config.toml
experts_per_token = 4
hidden_act = "clamped_swiglu"
router_score = "sigmoid"
n_groups = 4
num_key_value_heads = 2
norm = "rmsnorm"
norm_eps = 1e-05
parallel_block = false
init_std_down = 0.0
optimizer = "adam_variant"
warmup_steps = 237
decay_shape = "linear"
max_seq_len = 256
doc_mask = true
max_steps = 3051
Below are experts of layer 4 (counted from 0) of a mixture-of-experts language model. Rows are named gate (a neuron's input weights, with its number), up (a neuron's input weights, with its number) and show model dimensions 64-127. Each number is 200 + 40 x the weight over its row's rms, rounded and kept within 0 to 999.
Before each expert's rows: a language model's description of what the expert responds to. This comes from a sample of Wikipedia text that the model never trained on.

# expert 30
What it handles: Capital and lowercase W (Volkswagen, WTA, where), the pronouns her/Her/his, and name or word starts such as Art, High, Per.
gate0,166,215,167,209,172,237,168,176,275,173,184,167,156,199,141,157,142,246,209,166,172,179,221,197,173,182,194,211,175,244,195,110,275,162,142,134,243,251,193,214,219,206,161,246,211,178,211,128,181,267,181,179,222,234,204,152,223,243,222,216,261,235,183,199
up0,211,211,85,223,246,196,147,211,235,134,179,198,196,178,126,142,86,261,136,235,190,194,214,161,204,192,158,195,205,282,215,94,204,170,139,153,253,201,246,223,198,271,198,202,193,185,158,160,149,225,150,238,205,165,198,168,219,191,237,220,284,163,163,196

# expert 50
What it handles: Single letters and short pieces like h, v, ah, j inside foreign names, such as Ál-v-aro, Ur-v-asi, O-h-io, plus Mc, Em, Council.
gate0,201,159,205,282,228,202,146,195,194,179,178,240,122,226,221,178,185,227,94,201,174,172,193,211,185,240,203,210,201,133,203,189,152,193,209,158,203,138,171,223,230,309,281,256,100,166,203,168,221,162,245,233,218,225,200,180,183,103,194,190,219,143,240,270
up0,242,223,241,179,162,203,243,185,189,253,182,162,223,183,218,151,123,154,227,204,218,200,224,138,208,139,209,208,123,203,190,157,242,178,204,213,214,236,320,222,251,221,160,201,259,269,227,201,227,216,180,162,153,149,201,212,182,203,212,205,221,187,197,143

# expert 62
What it handles: Articles a and an after is or was in definitional openings, plus separators like middle dot, slash and pipe in data tables and infoboxes.
gate0,214,149,217,239,173,229,221,154,259,158,316,222,219,230,224,193,205,192,235,206,166,138,202,218,168,221,185,202,220,179,224,151,218,200,181,157,194,258,165,173,217,205,208,277,194,133,265,158,259,146,205,242,209,190,217,178,245,238,123,247,230,214,187,316
up0,200,205,261,242,198,165,192,201,223,175,251,177,226,213,237,185,215,184,227,188,194,212,227,225,155,159,259,184,257,155,226,161,198,158,175,174,192,248,98,188,223,241,217,173,190,159,229,163,223,171,223,217,233,129,193,171,215,235,119,248,228,199,206,228

# expert 59
What it handles: Verb endings like -ed and -ened after a stem, as in progressed, worsened, Recorded, plus the after a verb or preposition.
gate5,228,208,151,277,202,244,205,140,246,185,198,220,216,199,149,299,217,193,151,148,193,184,242,200,167,201,169,236,187,160,198,217,263,198,204,158,221,240,136,148,246,190,194,231,193,204,144,115,227,268,241,220,163,273,246,99,197,192,160,243,202,116,187,321
up5,173,164,175,145,201,203,224,88,250,215,211,252,219,206,163,260,248,239,199,170,154,128,259,186,147,215,132,217,86,118,168,290,250,213,227,153,221,194,174,211,242,187,159,186,199,207,172,168,171,215,163,196,249,232,219,142,251,130,171,163,246,133,196,231

# expert 12
What it handles: Single capital letters or short pieces that begin proper names and titles, such as T in Tizi Ouzou or Tears, S, R, F, plus the word piece art.
gate0,205,269,205,225,164,203,212,254,253,200,171,204,205,200,255,165,178,185,189,208,209,177,227,229,207,251,186,240,127,124,232,262,206,184,116,163,248,203,237,143,205,249,277,155,203,130,194,190,233,213,246,179,128,167,185,174,183,220,215,177,244,151,100,224
up0,216,246,132,158,167,289,216,266,209,225,203,204,262,238,207,211,169,204,260,160,202,158,204,205,164,213,195,249,168,90,242,236,243,182,177,176,202,179,199,129,173,237,240,261,173,218,159,189,224,230,168,161,189,167,200,167,220,192,218,171,185,113,124,203

# expert 47
What it handles: Capital letter pieces starting a word, like E in Euboea or Eucharist, and adjectives such as local, original, modern, historic, new.
gate0,221,289,172,208,167,246,166,240,219,155,264,196,239,176,203,217,186,168,151,189,262,127,204,265,193,194,161,203,276,184,239,166,186,190,205,219,179,231,207,147,222,220,250,240,172,200,185,125,210,197,176,255,199,210,205,204,196,230,198,261,146,137,207,181
up0,226,251,148,182,197,258,210,208,148,153,289,194,201,177,219,219,216,198,144,206,243,106,256,249,195,160,241,145,233,188,163,196,192,159,181,160,220,280,167,173,233,204,188,259,169,237,232,199,237,196,239,215,156,188,216,202,238,192,200,201,214,201,211,184

# expert 15
What it handles: Plural suffixes and plural nouns ending a noun phrase, such as -ments, -ities, -ers, lands, works.
gate5,161,204,181,237,182,240,220,172,221,197,237,171,149,244,260,196,244,270,125,188,232,203,239,199,226,248,194,243,227,197,241,155,194,143,160,94,147,269,153,168,187,173,235,199,194,176,163,174,168,261,153,173,161,187,252,169,173,216,157,173,239,192,180,247
up5,185,198,206,209,191,197,180,225,243,146,229,182,150,207,219,154,220,225,149,135,232,217,222,147,230,203,64,260,206,174,138,132,184,184,163,91,170,261,131,227,174,174,212,217,267,227,123,152,236,250,154,237,238,220,246,177,238,204,163,180,180,199,152,226

# expert 24
What it handles: Past participles and verbs such as came, known, ran, written, transferred and narrated, usually followed by as, to, in or by, plus -ed and -ing endings.
gate0,184,261,106,251,245,141,215,171,225,229,203,299,193,159,249,226,163,247,170,153,169,210,233,212,229,238,188,237,177,285,185,145,188,207,134,169,235,305,185,158,216,177,239,188,173,199,202,168,210,197,276,129,167,199,152,200,175,207,220,252,235,164,173,252
up0,150,207,220,146,242,124,213,217,174,229,189,216,153,205,192,220,111,259,199,173,161,193,192,272,220,166,130,244,236,296,240,203,159,217,129,175,158,224,142,155,202,176,219,220,172,215,202,164,137,235,261,139,214,224,198,208,189,258,215,222,273,166,206,187

# expert 13
What it handles: Nouns naming leagues, divisions, cups, awards and parties after a qualifier, as in Premier League Division, Major League, Awards.
gate0,212,187,167,197,199,172,234,160,281,192,237,204,206,168,205,191,204,188,185,210,151,144,213,214,160,251,332,235,186,206,227,173,234,198,153,171,240,211,215,114,139,172,168,259,146,147,225,168,199,289,235,242,164,205,217,233,282,244,129,184,275,229,217,243
up0,167,186,178,195,138,165,257,181,275,284,228,178,271,189,217,161,179,147,165,186,112,269,251,208,198,209,237,186,236,149,194,209,204,187,163,225,237,161,204,189,195,230,168,278,224,211,277,182,251,271,153,258,145,275,212,219,240,217,134,199,149,249,179,242

# expert 36
What it handles: The preposition of after nouns like part, source, final match or foot, and the line break at the end of a paragraph.
gate5,157,216,237,280,218,204,170,224,167,238,204,233,120,188,251,209,197,217,153,230,186,165,278,191,105,239,192,184,193,155,204,227,274,148,327,176,257,206,143,217,189,225,193,201,184,138,155,205,187,171,167,178,214,187,217,158,181,252,159,198,164,199,212,269
up5,167,202,215,254,273,220,190,187,223,242,259,290,167,211,236,231,195,196,185,204,193,156,242,167,144,194,220,270,236,163,207,187,181,154,270,175,279,196,131,195,239,282,253,199,212,172,198,203,137,206,163,205,195,161,252,206,206,186,122,222,156,163,238,206

# expert 8
What it handles: Present- or past-tense verbs and verb stems in film and story summaries, such as stars, starring, takes, tries, has, had, plus scattered name pieces.
gate0,257,237,126,217,210,192,196,123,203,243,268,254,157,148,225,222,185,255,154,176,179,217,249,214,131,175,201,230,193,202,191,173,212,158,148,197,283,199,164,219,262,162,257,193,134,155,198,179,197,155,230,228,156,173,244,145,189,235,181,259,160,209,152,254
up0,216,188,194,222,193,278,169,241,213,199,223,206,207,301,213,185,220,196,185,160,98,150,221,218,221,298,226,230,182,202,198,173,273,241,196,175,194,143,208,221,179,187,183,242,178,188,304,154,204,259,218,147,113,216,257,136,253,202,236,236,239,159,224,193

# expert 55
What it handles: Commas separating place names, dates and thousands, as in South Uist, Outer Hebrides; December 4, 2020; 8,990.
gate0,259,251,255,222,249,254,260,197,238,190,241,133,185,187,217,256,218,186,161,133,193,196,154,267,252,186,176,146,236,178,156,235,257,173,232,179,164,190,159,186,209,186,292,219,125,105,244,211,243,200,221,237,213,166,173,178,223,249,215,210,183,183,182,198
up0,263,262,277,183,221,246,207,250,241,213,246,149,194,192,280,229,146,221,196,229,245,140,199,222,243,203,216,112,257,190,186,230,217,261,238,254,204,235,130,154,192,210,297,219,156,177,195,181,260,241,238,228,206,169,205,159,178,257,187,187,225,173,230,196

# expert 28
What it handles: Final pieces completing a word (trans-form, news-boy, Fre-eman), line breaks, and filler tokens like the and commas in lists.
gate0,237,208,201,231,238,200,248,226,197,151,220,224,182,229,220,252,246,198,172,176,208,208,270,216,167,212,164,249,212,155,168,159,245,250,163,160,232,220,133,167,237,197,232,180,136,199,155,100,212,227,218,204,169,190,238,132,226,184,203,278,238,184,137,290
up0,234,196,234,240,254,182,283,318,187,103,209,156,194,189,216,196,245,225,196,196,227,212,228,115,151,202,182,202,201,202,201,208,170,215,122,174,183,223,171,222,244,166,245,184,199,199,110,147,212,171,271,262,192,127,212,172,189,221,186,176,240,190,205,176

# expert 63
What it handles: Syllable pieces like an, ian, ak, in within foreign names and nationality adjectives, such as Italian, Bolivian, Catalan, Narayan.
gate0,182,231,177,266,169,184,202,210,225,236,227,225,170,204,262,201,19,226,223,277,202,265,260,191,233,236,196,127,193,193,156,123,176,197,135,228,180,199,177,217,268,153,234,205,121,228,211,199,236,138,238,195,167,222,204,194,242,195,92,276,142,198,170,238
up0,249,285,210,288,177,224,254,146,252,229,289,174,166,201,234,254,100,183,176,158,216,198,201,222,219,225,208,98,209,208,200,164,207,171,138,211,209,189,211,235,193,202,212,238,175,229,222,209,274,136,231,173,203,219,167,188,238,264,208,225,151,195,204,221

# expert 4
What it handles: Single letters and short pieces inside non-English names and words, Slavic, Arabic, Welsh, Indian, e.g. z, h, š, ski, zh.
gate0,233,174,142,241,198,221,180,188,279,196,167,140,153,216,141,198,129,110,198,238,217,227,185,218,150,170,238,208,179,241,187,150,233,270,211,178,219,223,227,161,244,216,243,167,220,176,212,108,181,151,232,182,158,282,259,224,176,160,206,219,152,169,156,215
up0,177,142,187,293,202,204,170,172,243,177,164,161,147,180,155,247,176,144,205,254,217,245,189,267,185,185,229,199,124,296,220,146,218,267,234,188,157,217,188,147,231,224,299,169,171,214,188,129,173,187,187,188,200,252,206,235,223,128,172,235,193,172,185,211